Below are experts of layer 4 (counted from 0) of a mixture-of-experts language model. Rows are named router (the router's row for the expert), gate (a neuron's input weights, with its number), up (a neuron's input weights, with its number) and show model dimensions 0-127. Each number is 128 + 32 x the weight over its row's rms, rounded and kept within 0 to 255. Numbers have three digits each.
Before each expert's rows: a language model's description of what the expert responds to. This comes from a sample of Wikipedia text that the model never trained on.

# expert 20
What it handles: Noun/verb suffixes. Word-final suffixes like ion, ing, ation, ure, ment inside words such as religion, region, pressure, coming, usually before of, in, and.
router:100149122143089170115121114106163162163168098101097117085106093146164175175164128168151137165119178108168149091154173098164102146126168158101142178100084107099167102098081137170158156091097099161080177115155099098143120154108163125147087088166103120089111094113160160115125119108176169103114144166127169140096154180102178176092151102170176089128147111174045152127197122087175079103181
gate0:122106139117114162142159172118160189146114090133158180128141127127104118095199130112118125158122151141138160059132102153106137095113108168053110082099138108109146124120120133118135220146109180133103172166104152072085115111144091083108142121096170146103161053112160105117114171184155123171096164142132091133096121093149178111172109069155145122151108129121105115095203117139094140140203
up0:101163133074158146151128118198152086047144083112160156095142050141069121114127141131112139127076154086148057177127120130199172094122155167121127188105018166101144090154124086116103113098095175128083158155137182120108165141121119088145148100134160104088076175133100127173129099167080126150136194138098137080163114158092130108131172104133127130120111145135165087133148105116086070156127
gate1:118159120136104170157079077138171170153136132102109123113137140145159172182101143130187123147113184126124102162154098095083163161148101119131161171126134130130150135103045114142136093089138172166152082121160086154207130146134152115156078096185093100122164086161149141109178106112161133140152109172126133042140139150136076217121125137143085116108121139150148161126149091159173092096165
up1:197152084152192159133126109161129107166139100129146131151149089125107157136099158125138154115091123104143146120093050096135136173104126104082139173123118145153108154032114163114085064071101116080127101083073130109134153123150203166130126100136119157128110089119093088138159154128164143103121154138156180106133125165089123137159136175129121152111155104129063147167100165166114167147059
gate2:058085157130105092076133173153122160124115167154175121093150175117142199095193115077059156142142122145144119139169184125156140153100128108151137124111135169142101125143182119104083132068080146126106161174091135155142130149137135099175097106134099118124097122091129071089128176115174083152120124191136101117136105163138161138090134131103126037203138169150090163165084137096128150125145
up2:135111121141114127102146138140125128103140176127165155213132177114112148121079127157122118089112140106156115115151187118127103129159132120156139133141192143092093150145150105158117086077074180146138136167086101139168139050173076072097139132139115124160096142083165070176133153145124119140097141124105171151175094159154146135175135149145115171180131111116122192199150146119146175176100
gate3:094121091134139128122108174108137146121105099125092131101129122162126141200143117127076124088179137149110171110141156100131149041110114091184121114116124099112174071141097121146143109122157123158113081112071091116102050072114110112108060155128131149127113145109105070145136142114154129147110160162096105106119115121160210101086173027141116077130138117138085132179139138126138116130096
up3:130131088152184072093112119116144087108095117165114147108133123149134156181067142119140128097148168165176121069149112094130127054086076079121124147139108084096192122144103154122121151138188138098063052102155098115095120114129099175113086132146102122170141130147122089137112130150158166120164148150158120089105078121131143113127132053127101089158102139135143112162135138117102124101111
gate4:113124077193127092177131125160126142083138157176130145090145160158180169088054149076099132098079130207108165068146105033178117123126150117124094121131140135118113123152105112124091153140097072132179077134099177114119121107091162109147153120189144180128122122130118178086127105132104171069107112145088092051152116171189141179119155123161101138127132144109120151147127063109119123089075
up4:129130189120125181133134183174123097148126192127112123141096147073104081113168143104124126133139161091156122159158199189116112094138096094098111122122158114167044130121120103119118120158100182145081060156193122129127170133153101086114113096097153116175109128097071087151183148135180016146137132108160161132150165035087156124125143114094191107115159112108183117156118154132154141118161
gate5:114163074191145083120111123127137152170142137130117125155174188114119062137171148112177137076107133081114093131124118145133098133114136116115143198128081070071130124137158135143130186151112153146066105087150124182144089097149153133094096068155124087114184059174104124081157091110078124084079142107121119116074065101141160103074132162123163161140108133124133147096122148123115080116082
up5:174116125111059140138124154132106099091123093140158124142201208136138077103214110147119104094078091167152100133146191092122088107072136119124155128158102135162154065140099121134139137078088131177083100153096119067142154124165158166135128111136079126049139147151120050091161142089064116163105128166067076160133092066170113132132124093089141148143114093149113126072131122111130139188194
gate6:125104111105134080179136068145097135110109131124127144116103097185151144103115148133142144166158099150156112142150179198225128119081194143119095183103142147111119148126153092090088079051144115126150130132166081119132126071139139094083118146095125156130148163128128116104166154165140176108104185129127143129164104242146087163124136153121170128128117113142060150125124121087129102081044
up6:119112166162119161039097116142171098088110178172095140082075140154110086160145089116130135132193129140129116112165159100076098146185060134112133106122077133153126133122063108140101184102169145155151078144127131160129124171110137138154117072065110183132155128106141173178105103138121171169116107099102110173103106079096141118112092175115078118157137072107156120115097129147164101145159
gate7:145122166089121155080110119140130110083176112124140117134148055117123066130144083131140121124107112116121089173170135117135128137099165168165146151074092115184147113098187083092116145103150123183134122126195197111178159151159131120101136157194144127176084164142157099142128108132102071117170192123124129132095116120090171111103106120149148160152118166124105187108247138074190116098109
up7:167184092153109132145122121114138124166137168123145161136064133115127136102176153144076165161185155136166151073103161099155110091209065117138157171102128153115110136131125168092124121094151178103167189066151118139137162094087136167127066061118133199169166091141104124196132173168167161094137165140176171172116150149171104071049134159155091100135111141133155154122137151115147142105115

# expert 42
What it handles: Word endings, table spaces. Final pieces finishing a word, like ron in Squadron, ather in grandfather, e in write, plus spaces and arrows in tables.
router:079149116134095170108092107124148163162134099120072121073128097145168172161164111155146062167146160127203149110153156092157084144093159151095129166163092109094165096098082075195169170074123131158084145113150083140151113162124164113156102091167099129126109105119176168094134118099167163080105160173090160162098113177100165160118150116157171102144139091076062150121143133147120073103165
gate0:114145140191115131095165122174121076117114135173145164078125148138161136152167177067122142108091084107081191118164164122098126102103111151159172137135186129082121111190157142100106158096167148111146159181170105113184130088130136087110078138164132161147101155108089136095085176177117111156118131141101098175131156133106157142127078086117136031099156145122190173158089138103181160215113
up0:143138096086203061176111124114156210133140098065135154134145100104119030070099108157164099174142159134149085111099118124102125175178152147150130096115073162128088118107124076092159156148127155133160131116109175130087140128116039162151167090141134123122114124130188125163163100114104166101152118106135195100106086128175145101166141162122085221116107076169052103115160121141168101090171
gate1:097164135130178118119148128144091127128135242131119127165102122119162173128099123121101145135150122140141137098134206061143157125122139120160148142141080125176150092124129141179129091060099124147166143110121115165065178129105125130160140165152087130180146089098103109154203181079074110093128134169140167121088120167177080133119124123122179098104114115123119136191114105102091064142133
up1:174121179078103174114159116127102122127106110128062142089124134093100101169116172169101111131138105126112098186196139087094189127093099141109152115148143148042081158094133143134172112133124135072139154101067180132071147152122138158136109146086159129144169154082184092105096121160136148162120132176083134162141138145081118108112162167155166139104134144148140156101142137169096106116131
gate2:163113197122183160100116132141134129107148087098142155148054123106090117193091151133163120125166181125062169200115136114123153123080087128114098153107104191089092125068144143100140163147158162096179192072121101183180148095108146086077085141085168157197114112160177075157150114146151087080098134119146115151094143156177130164112116157093083209094151084108096100136116172136146110126092
up2:068106169114132140101139055147077100135107136121058112078117131090110130167093158157096122160159175170108099151115091183079139125165206120155117090140105141127105097165136094087182110110162169112152163161135093138132116091142145094059129129127175166115138125115123102107082109153156115098146139142133119075085086191147128118118137172106080137067127081143079114135064174134114118071058
gate3:145141082162086176158168092117101154069177156135133131122108135116073164144138098105122131126115103159153128151091109161121158151042162151076123119102110120156119105138163094104058070135151117138116142121148112154146164112124103114173095112159083078103148087136108111156107098153068113081125190122153199125123137150120162134077057123187160166097150117148133149054082119104155114110080
up3:169136138142092181186150126134103168106190170147142125127100143124087166183125154129151153140127113173158116143092117152115099140084143109117114113097160123148076049140133107119114098160059122132173162124136135127151162125129180119204123094089075131143124160121091131123091117187143202091170189096116143143129202125140152141052153201159108179109166150120159155098090127119156137138088
gate4:070124098151115174080129135134091155129149130119162073136137108154140133144174153147093131166213182115161083102145119126177149137109172118182106153145211157146168148079163088112168137182097117124124143091125148108119135138114151161118062146149127121124107115133147106162149096114131113123177105135136094135123118174131140091192174188135111137110139087157114094123162152170124129129184
up4:186102135072142166180154136148104159123104148136120104108134134139120183144145080120090147189138089177128107113150125159125098120186191127150130114146148119098100137136144138131143105101121169100155132155114107123151101089142107095154149095099116175070123159156162159133148183113236144142181163151127174117204146133148125162083113066096102163027099065111150096195106166094167123093138
gate5:096130127135127141073206112128148085114115060087108150195119115198115105088134077068140105147130133137122126143098132140074117161140142107154165130132112090093186125112188137065138170124102120100127090164134184126132182170115149151172129180156093118142135138160135147091147104104143123163118088105079089202141124137155185125149116160134136108144097126086130089117139119141169142163126
up5:154106078150141083139153145076143175126124113145116092133145145101153144101093121114141135152127190156066079146114156213128134115135147112143159175125142124147104170112114142131147124161165106102166141140107126113132143124084127205096133185127176094112111106116126090144142156072185053172111141167138149078170150071130158163129074150198160167109048140148158107159125093127167073143082
gate6:152175145110112103067122118146156191180134144164081111092133123094082150117121078082100112166106120099139164141125151156203128098122189154122118094130098102089113166129093151123139172137177164116084140122165061158165162132132140153157155150153149121185171119136140079107127109188168050076192091146139135119126132099114124114109089177162170117161104145123100125166102142124079081134195
up6:186110138117150134106078150115076143133157094108129090166141182118106136129139169143132162120118157191132128105150185111106087157104112126119139089144150135069140120185073164152152072136145123070186145107034112071108123146115078123125080109154114125088080090082178169158077068061096157104128160128127097171138164113163135131119140155163081138108166106147160147095160149116149180082111
gate7:176127156129199179169169084061109146149131141113100153097090169078154118074141133123161122077120102165110100091161202155141129192152077118157142118140093182163125113083126139142117196139104101124150095086157116110118102180099090121160111129151084100236144121123085138166092127087114155150132115153107116087147113140113120099115177124100103141099142128136071176108113120151145101157165
up7:139126110111060129114132108119171138123166128128112152111079169077136137116102161128122135151171165150154162134116109162115117121187072109122080085151117149155149127079124100107192154085122047098160103135152055110137110161106154145152162193092114120169080102120102089146138084134139100102098160136090165165144105089080104095118120110082184099040152108155111118089119125083086134152204

# expert 30
What it handles: Inner syllables. Middle syllables such as er, am, ur, ing, j inside words and place names, e.g. Bacteria, dynamic, security, Gujarat, Abuja.
router:086163106126125159110106118126148165178164139107131088080119105158160180150160124150154114172175172111168157094149176091158084139114176186085097159135080115098161105095079079178150158088139150157079182100160086105139132151149174104174093085145100139132097095116177168117153097116163155114107151180089150151087155173121169147103157092152175103132144090119071141124168101136133085078163
gate1:144197118098117090149121088110131134142149102103170180084110101132110139147146186185147142145111181149100124132101135171156075144137125110188064177114134120183123119087187159173153179121145070131132132105125116209184111096129186199066167115135137105113162143130129121080144095187169097161142200082185108094111108147107138097173123123133103140107129137093166090132123078144127107164185
up1:158126126107077099031132158160109138171120130089133196026125095130154130095113143181124142187093121151135148149117174133113203133151114091072131148129145151102135132084146136083098103063081150153123139102077117144160118155126111086074102130129126116090139126162122135107112138139096138079126168108178112137080167108098085191180102132102211109109149099151132109143139132125160083090184
gate2:110051070125172116110079125166137118132131136082106121167138123079139147152155114090117104124104158127121094121111157113133135084150119133098169164110119112168055144097193133136129112135129149079164122131107156150112087118125159128148155096108182162114130027148137127192063138160145103156188058119106180135167110137141149098065124050151170144094110159141127151117124106115114142094227
up2:113160100064163108113156104166037111107161148127096118124137184129129164100135150134107153118072139135162122109128090087154220120098135179113150114146089180081117096113174188121176113145127146139091099114149150165115132114121171101132133052104088091103109144093150074127101117122140148197168099113169091128083118095096140123113125103103193148123219109096110172163156149120098163093134
gate3:117131143143109164151148106149125103117137110113106107079112122176176104089203122174121101142103131124117161136150172193099200115130151129118162111142153126225134165157063145091058132115156135134098163141156137120169136131151165115134117169143059164128121123086143123173154136166137110157126147117127124106113117153134062126084121131139139115178101086153071105101095180114125159157087
up3:112116113101104090098124100135088142102115141152175094124105171129102088095157098064132133128158124108101070116107112129176158178108128184117149141127121105120149125134133098120150095087138160113137126134124131132107145148168078070191134114144094136122174153076085075156122101102186126124088166144155141094147135131118140160096173152133076128122069103137057148128105115034110134172109
gate4:126149155104161097075125080115163111105131166162142091122108091108077107120168136163106151094088091117104136187126151125208123074081202175135126137163119123132160168113103150150147150091137105133089149110169135173109195165152137137160117131123096086104083166142158116072163123166089117130157144176081121114149127130129157110137111085127163082155131148088178127147158168098121184124180
up4:128163171122170077092123053125233109172123169135178111085127090138138098140113125105160146089112115068128101148123135146176097074111154155156151138140151141124135170083149146147068123104104083054080144097117122184113163201124097154109121162098095098100115126093147069112144182128093133187209121142091138094121111116126119093152089100120133088168117134107170130121143164103077123121145
gate5:149098076118115210094131048120093102188135090129131100112132145153174129139073066094135161148162086188181153095119098139142129150071147088178132124139089093066063132148112166090135149099082112124088130123122055112138150116081119128127129079141142079111103122136164114127156089091153125167078108177151181107119095058128128138156139158144134154077093075118063126069172109086149181138144
up5:118101084215080133119125109137076100141103117125120118146126076174202149132094150184106088131160065161074177097115108118127080103122170124076133142087135087168143109163215168078143114156120106122112118189153116130125128154134108117134141126158128097109160179162161077139124169135176106127137045172127196096105090142137065147121154136120138099179116114164086085096134162118138163164114
gate6:097130102125136124159160124138160161105130136118158138074156149150142149188145122138175166060131134069093119160083098124164113180069197099133121087138123147093154104120126137099130177119180150114121161118120144118141122131140151074085141112161111147146128114117151133153098098122170115148131114185143183141171148171093208111130143123102123133085151188124160101142105151109090175133145
up6:149116105151121080095104117098189145115146157110075136157164181134190141127143064134148148118123177153125095150132203183133118141161133144087132020128164135126116150166114127184102164136107108141094149110066096083097157105116130108157098113141143102153102124118137110114197087125098145128095144144130137105152145176148168173140145128162080099158164147086054141171084146100135178130118
gate7:167201183130116135077148133131094150118149112126059155155125127147137184181119111174090146136161102177081113102136120079135127111060145136148128119116107121144147150097149165056108099092073119106092155127099133110129115109124154205103202135133045140133134123135078119093076084132137155157131096117074097148138123198098138134131176147066100133139153109127170165180118124141082105101120
up7:073152105154130170099154129104102129122121103086140154159149080160116104132163120106092109153172086126110163148112087126152087111107122119124127093122114094136163145119204112093107127175066170165129244134167146147173161075142191124142204183130143201160117167091143124113096089105107138154172092077087127105121119124159132101097128141119183083116143116101114175106147090147123080170061
gate8:088129114121093199135169090092150107125137112126152134121132163111164180181094088183137117130135102118139154137152131186114128152144099019127089119144080150183135148107178124153204108128069099137114140154096152089127164086128145127109105192118146099165193114130086167146100142088130172110083163094154073103116145117135185195105139093169137139119152111137086180091180100163150101098156
up8:114150104090106164121072055088192137076120102097130206182124136159166123206111094130139085115135070151159127185150138129089169188153130117124135109135094115094064163128121163129184097150092101180107086114127116093128195114123130098135094112119149186176123144142093159116112112130110130112117124090123137081149182192122139147118130115125122131127153098110152121115147100140183118152086

# expert 27
What it handles: Mid-word verb endings. Middle or ending pieces of ordinary words, especially ced in forced and convinced, plus p, v, a fragments; also modals can, would.
router:077143129150111166114123099074160150154150111109043103084128102134163157168160129156149137171111174107195157122167155099174099131100156162102143163137073092087153122091076073166161166113125131160103158091155083130143101151118181123146102092164103147135095085143177165100150131109171184083111156172115159138100151179095169163106164135170193100156147103120065151126141144133185080098172
gate0:140142168115128172087126129145137200150123129081127141087103073065141124093139114151147094111124183144131072122054102179122167124132144072081160174116131127069083119187137136111105112116152121195167097149106120144165126172130107146089089132117087183067093088118121077173134154156111101181158132130085116147150159127187120189149060109170146166138073089150101163150113149096121133149079
up0:127105157116168117104059144123126179111183162158160147165068152059103116120148085090149108110117180116123089116082116113130161089153171104133129183120136107114110114095163122091071123125109184164163092160134106173148114128125087135082078080088137143119083109150145150191112097151152095128150152143120167168120120130183119156207065118135110112155145108126132191144166135152104188085114
gate1:066073199182122122083139087116119082126102148123125107089082109126137125143108109097164127065127140137161176144099138085125125194146172107116164081102158162145154097118085129113174121114097113102066113104159140131094148122113099119187180106151130174126112112183171165148085118151146186064079118137179206161116142160105159120110135102125142142144161164111158110171171120102104131135147
up1:120115067116112107131155107128133122183141180129145138136124089116101157136109117103127120129132147148112131116168110096055133082108176140114067160135129118070187082145108122126101155130150183142162160142148104146107143120154172171092152115142155109166093093148169111088079114084173106143156140162122135161144153126091176123121120096133108110165129083100188117117089163135114106161139
gate2:085151152186187127069108136085176129166082032164091107171160108116121192155089113134143181132103128153145124126132153119124137189129170195138092163108070142147106080169129113097150116100162174141099124122113142158092118138128121122121134117098082156086130117140163133078138078111120114126158088170136177189122135186053106126119128165139137135134127160172171128127086148155143132144137
up2:135113127122095162107147108134146139131125107157087117185090129127177117170107064076153111129165155150123135149120094133151177139166136172075157061161206090108101110083151105109074127150165132089101077189127081075185134147125114053164124115167074177133059123135088124171128175214090106070136101146138074105105118117106152120104157149097150136131155112143160133121167151144150140158136
gate3:156126161137118119119108121171185167178150173095112143111116170162126153179138150153095074137168119130090091118091122123217145168088090111129106087120087127098173073109082092185148122072140095164141095160155111152095175127101112100069043097128094151096118058155137110151069143104106098109136186140184186146161178178183146111131137118127023119121133089149151127146163159149140117129170
up3:126073056128088129113108127153048117138153174080115122148200130105124122117139126145148123080091177174147136107168140149167188094122147161208171110125097107119115160229068186147160125092096087129157154133153182171170120101114167168125153164127096162116134117086153145116143086120076143136117140113126124144142104087116121170162050060123148180088112116148117097094155143129104181155132
gate4:188172102120108121105094067104111143185134140105138184098134099106115135156182160130184109120140137134126149145151065101109138139134201108144099139099175147076087107116084159166125163193139147137092105115143126101164085135136095186095129091129102138082150135059156133079130163196165151103139130146117133117074117157131133132174139202072139116218134082117151150056084118143165137133083
up4:146155161128077165130116123154139127136134127170078152088131110145071106184164117116164102088198121120100149081135094226126129190130163141132098138176131115179120136106123118199118158105095112169113077087174138121116167122125137086062156089156133150111155180125138153141129190187126138107156180099092126123068125104196170116142162130126178104206105103170177177127100110159191163095068
gate5:099155147155160155124110130174142165120137159083117125148162178142134072181170059128155153158133153135181166144142136166138110185106143079123147145104057119144147103035145087117059129151100110162094064108128130129151204138122170116130134176170122150103111094139125151176117112089116133118073082121219160130077167161091137151133172088165130096093125119080115145142169129088128146128131
up5:169054183143184130144122112107148129099128099092080067157172130101153137143189136135134154185132122085103153149081129177114140147117123185135176090153179125191140143128183104166112132089168121139170139157106154123185115096114160141197155180125132133162161158129099074155140135187134140183117119073147104124136090146162178156091137067150150115087060154156179125151138127121144174113198
gate6:141091145143113094160181078082095121036110114132164121080132168170154119119073158104182125156059148127106118135087117145133150118112130115108134163155067106130090159149120137106127141120144141140181113102088123162151164121115124077115178124181119096121124164135135111186135192160109094149100156155083126075075071170090097108143118158163131128213118144142132121194106135131167080133088
up6:102105151130192152141094150143179144134123119143141107135099082162134136163105116101109109099130136067098125099095172203079057099186106111081142115154109124131144126131190161130088129174071090109112102136151137143122120119103127201106106124147102082137172137136107158205064110142138124103173104121136161127095140133162077091131128165207158191086173116127124076061098089106149152153180
gate7:138113174126121108129161138167092138115171131140109159120091052124121132127189169171110169162108163114143172165124139124155126065149177178131146100117133159068158125126151070091120091112115125097091141123106153164151111129082147138255125134096157152084092126091172128106153175179127124131130137110148111077143139225151109113150134156123163120166130120139135107106134113125125124086135
up7:143148129096119191132204106125125166148141130144138108105117088133084171151103145171143107135122195179183145182187129126117140162077148186106151137108167119139162114121096144140095109139106135136167117116183169086118136125138193166135123113111122155145144128113147161125152100148234112113163187105055130110063137107119152117128143116108081167170153118130138124164099123152089101142148

# expert 32
What it handles: Plural and past endings. Word-final plural or verb endings like s, ces, ings, ed, ents completing words such as races, points, Records, survives.
router:094134105136121166113142105133161145173115104096127140111105102165161180167171092160142121152141161106188152111162158098178075161107172179092124170116074131093165098080080078128164170093115121154097174132167105112157096156139162158150086080165107112094098085138169166117186076096165158106111153169107168159100094183088174146085162121152132099146155107151056148138176095148161083104177
gate0:178131167143144076113142109101144158179162113129104090121092169122168122123134161139100090122123118136145139143100128117160103120132179129124160127119096118158100116141065120125118126079128163127150128154179120138163119083153173090145064115078130111172201101133064143160114145142098148068140149151190106070209123134135158194134074091157170107164161130158173132076142153220177146143086
up0:107111150069086067093106163121122100070123091085177176128112083115134124145168087157109143110167138114148166100143119146123140140119117147127139095149138142092127102163118150120113087125077120152092118055114155109085108147128086139146076139128090143104063124145109158110124080111167127167049113088122140141072106128108114114135137130054049117079155154148088125167095109081091073178108
gate1:125092108091186136160104109125128167159123197191126170177180111108143139135082154154104143091110186108122087159055099101120136143138138148166059145136068143185148156100153098107091091086134111112148153126078122146167125124085171115124099136150096083158134120156108111110155088112134123089117110099120147129085106138112136177074084179097136143136100108119177134152157161112114215124152
up1:161099163154107070068158147084115167155149093122117090073107085160122164194159143100144145126100103109146170169193135116131139195098121117119171132117183093067145106125128130080101059074097091148130074120139120169167138126151113079105049108107122147152114146148119146166099101115117091105118068154167092128195150069147160142079141084168185076099208115140118076099163098148151144170180
gate2:082074161089096137123148115132119127119149105138128072178124091149127153097068119106137134105158105124121107130097148124165094164135166111129123132140108154125189102041178138176089125144056114096105111106153116100193100048131145131081086134158059123160104165145147157173110165151137179162123165107144117146183122118066189092129150098184081157155086209147149145148132133107132089133143
up2:126155074155104165127102102134165181090070161147130095079176195166080125122164075114130143133103114153089147089097125199109182123142087146174101130084070146146091125145127057166140183158152119123141110207133133098079074178122084154103149109086114134152170081102098199126148104091113094113083132136127130147165128170158089110101083120127161144079127105117150104100138135105104120200098
gate3:135163136126111122127159118151126175135114131155111125144080152180110156143185195155124119162150101126114181149111149179182150132113110109176170119181064120076122183091054093183130142061110084125139155092210144113137130119122140113122136116161100114148130109161121128129130134081140111154094147138125113116040121151140138129108143139131143112089143091123196161128135121106094124111065
up3:101210116107139148144112164135119129151118045096159126139095138050102106154122117093170122100144163072089097221071143114150124077134110162162148155104133113152090174129091110145177197130130093083126065127187094110111209124116159171131190160058117080088174159096093137077183105116179080126119138111136166096109116164141119154113074087117114167145085153121160042175094120145101170116147
gate4:158132066124111131141142145132151124123122164175132159135108126176189150111060141112058126086102104108157101116151059063162107116064128107144148102137090108073143104117139133132123156147159140132141133096125131155142103117142175136101159150104137114171062111102121102163185093152087138132141168186134141123102120159185143142179179167134126080103140112119071111185143152084095120104070
up4:149123095129138172144129182166099119098112160122179170144126084171177144103081132092100109105171146148152098139162137087143099128100127120143180183152062114095191164125139099147090170142133143148148123082127112163105109121103200131106135124140103105162040153082107084143192088099102124139085126145185136130114114153139099151178155096128134095111143122104088126186085169135115084145076
gate5:143122161078119126119113168184138115163118130133113163188170131136136161108148106077148134120164145176122182162134113189096130223149107112132065165127107144151161082156105177104140092091163173155164119100138114161084110142102100089118168154065161156078138094111194226097088128084147134109149107160087094188152164134150139141100092136137139145121123088119112124109106138150081185125148
up5:127106060116108143130146080094106148082122132136161101113144061175109147091171131104120110121059133072095039148137107148154106101100138129128112125104119080114165111141095117130142127113152048113092135144142081093164122117130169142039143115159140136169067115140085159151075177188077066114123134072166105082135138165154115118119163087067133120154095126157141075187153090073109068189121
gate6:051161169113120115083110113122151117118127113119102130126087110133155044157098141104139102131090053117194139172140137222132059106075143171151088108103122106108081117110143191093103165070115103115159131106143154177123143125153105128166143199170121134143110149152143159156121174154173085104118143134201124123127104119096161075178176100114084154163084150124143124126145104169121084142179
up6:121140203139144093121147137131115155140130097116098133140095109119167090099077115156105099132142061118185166164085156160142087122146139204142110087109146109114071122126143187133130148146099108111152137179144171196136123139138071166164117134166113061112085183124138152202138182105162109082139091110189126088150143087113132079185132141157093126165047163128132143085139138128151109136200
gate7:102108198162112128141169140082164174126159150107155140151064159154086080158086138118126164166131132127116151168167108114136136092072150095148147140120080138129112062088124116164116094123171138133106169138135157121126062163111140137117163117162143113147150161129077097138092123102134108101188141156121107128083157116097122173083181120173171120142144111113094143062208102165109104131145
up7:122189096178120128120164148098112169123142134086113129130157112131160117144163136094125115079141047150092148093090141118138126140042204101170110100139088116175148126048173132134105157108112123069115145151125111118145156144155123147167156148131133149187166048148149139160145101131118194127184131110074105168164192173110085182137161129091111112147121106120135158197121111104118175145149

# expert 50
What it handles: Name endings, "an" pieces. Word pieces an, in, a, ign inside words, especially Czech or Slovak surname endings like -ová, and company, design.
router:091150082135115165112112081096162138157135087120099134107115095167166178157158114158149055165145159062218161098157164088175103153097166169091110170158083129088155116084090126169179154114150083145097156124142095113140112170121181102144092100153105114116113092100154171126145121114179164109111126170127140160094141177108172140108160102168153079141154080105071134158163153174172079122180
gate0:113120170125114146082181189143124146163123136102118141164103146174136205096143131171074141143106153141098132147118161126130083128099108064149073183152149111119092094093145126077143121098142131145046153067125146198126105165159109157167094121127099156153073080101082119160147177093127106129136175154093100156139142163133150145163165175088130096153161097093139108054190140097132080084196
up0:066096167108163152052135091128177100160113182151175108154100155155107134139172105173130145077111106110149133122155132111138101129157134085195048157133182106107137168127128110117114077107146115073148130120114093166116175153125078164139150154129091143128083086153102145164150152136129143165129158146049079111138141163142133148153123168096100172182139176095111160100115132086135111139167
gate1:104068161101170141134120114072124122146109123083140126068086144063166141133236152131129098166122118153120157108129133182172091112143092119078113081149204114185147134126085109178109084081192136114144125067073107150223136146156138154117110104133089113135156095127149125173147167146144115148094143099083110135111112132136147096112129169092115119105133131149104180137087118127177100133175
up1:142131077141167077156123083109086127063111119046119111103157137135162135092114128170158149135145144136142093118113149158180064134141167164133111109121165122145123112175102118120125095117106051165180046171123174092123186134139097136130121095135116039102095142103134127132187155149069167124142162091147100120084149105145096160140124125188124056122166162131128159181151141128111181127138
gate2:090089101211110146141162124126109121136137085127134087114067201118146116125111132152151100157092130138159092106147149148057093191145089165092159144135094109061091109169123137098126105072048114123130157140067140167185168193147104193121145139184110162165213101161143112098119138113131134126170110162143095141181100096158081134156167069103128080122120102121081127158131115137136089137094
up2:148143145085112164103105099118144135141125166124092126122151109158125150088184097126105123132126118175120115136126137079164171072088159139095072128105152113202187165123171141176149094162198095184139123112146152041053091119146179044123116115132128085142042099135129108105114135123117108159121160085091150096119184164079124142104089150136117143125123109126136148135120122156150128103174
gate3:147156138174148082099139046138173127095130110128095132086128165174169124056117148119110140159120155086139174099127076143137088162118101160148157130142124101133121183159124117138156112098121085079066117126105175122119168162131086163142172135132071152088149118117140135125141127160093134166134115120108109134161088151132119117156147160166107163116158084096079126182141150121138081114131
up3:109136147097092155164142208122104109142115158130153110165108070057113141198155101105150101098155107177110114178157143118095121086121153099124083141134142118113139094106123129114085115161080157173182145155165080126170106115112157112125065105122208111208085129121108112157118146095159119098120135143117132153098136104136179137079109096060130133156091151143225156082079078129129112144134
gate4:174132159187208155142174152154099126207120131095119129126165152139157140145071186122137139128169138111140165170155097167158114094176156182195095187150096136141060152154134124077181158089085147122160154136114109155077110151117134148149094118104089134139175124133048098124108173144125091139085150154116064183113105182165115134153126100110132138076102158158131146134085120140119129091166
up4:158163170149175166117090201103094098125101097127117081130137120144128056133144115137127102066148124137159145063160149170112134148190103143115079138115094122089177139156221104181172102156115089104119102131173138160103181137150139136061077139151175166149115203136093156100131120115105104143101127065135064139107131101165125093097124143142118172106102143120127133171097185168111103112180
gate5:058169193168137130112163137103146103139094126167135175126148105151189128120109147128197123096131173139093129093150174095126138128062120119111157125149161132076120149162144131103102098176114107141119116135089100100121105141115121161128093251100119127131138102126196141122114131123170123060158165134043106165104119160123158101134198126180085196153082124168139159108126157104068089123115
up5:091149073124133121161130134110132094094124130058181130131195128168123089129080143127169087100189146133085090050146146132088159148121113128142127179117092192151127125143144160126135117155125142098137120137114192103126066096140075156179166132155126091105092188123172132190177108101080148155078087076101130110030103129092133099105133113194106131115134113141096072114122143105185090124022
gate6:112134128130088113085154181124130160144139099125118179126149106110139132128119142118150095163121106070164152112119098106126127196136245168101145097133072133104105164096157118109150147088118126140065082084097154078170149112142138072123126144143121088100126131117183193048146104098196199143136163131091169183085144120149074091178135164114117144110104113122161119131113120122111138152117
up6:099165192112153137191125217123110104128135077146155160171127103149148070096151086184140079162124145124146136119129116128113133116094122119180148072155097080140138174125174130135113114127158138183153124159159101136137114152136100088057144128119103131069136168139109140137187100140125080084132143154116165111087087160160106071089090156131068174162071145147106114093161132074090097090153
gate7:129085169106099197050085118132116156164143165125126139165192111136145073185168093145108148048113170129129144108114059123096041139166126106092126141091083086153153169122123136115167163137118136158117152139128159117170201108149242131099107085143126158161148122118162128115163139108109153164159104142106131131124104113086122190124139174124097116127145073123150119153172142105140199137171
up7:155100117084162137126126117092085157069102128141166123146114090121122133105141161135186153089162111096173120108167163123101155098190138125072115114100110108073172122093146129139138149103103135098127084129079134121122163142131197125070103097144121089144049091140209074137102108072067128160099167157128115172145159091105111086155200115103140129112155170103115112107108086084174099151113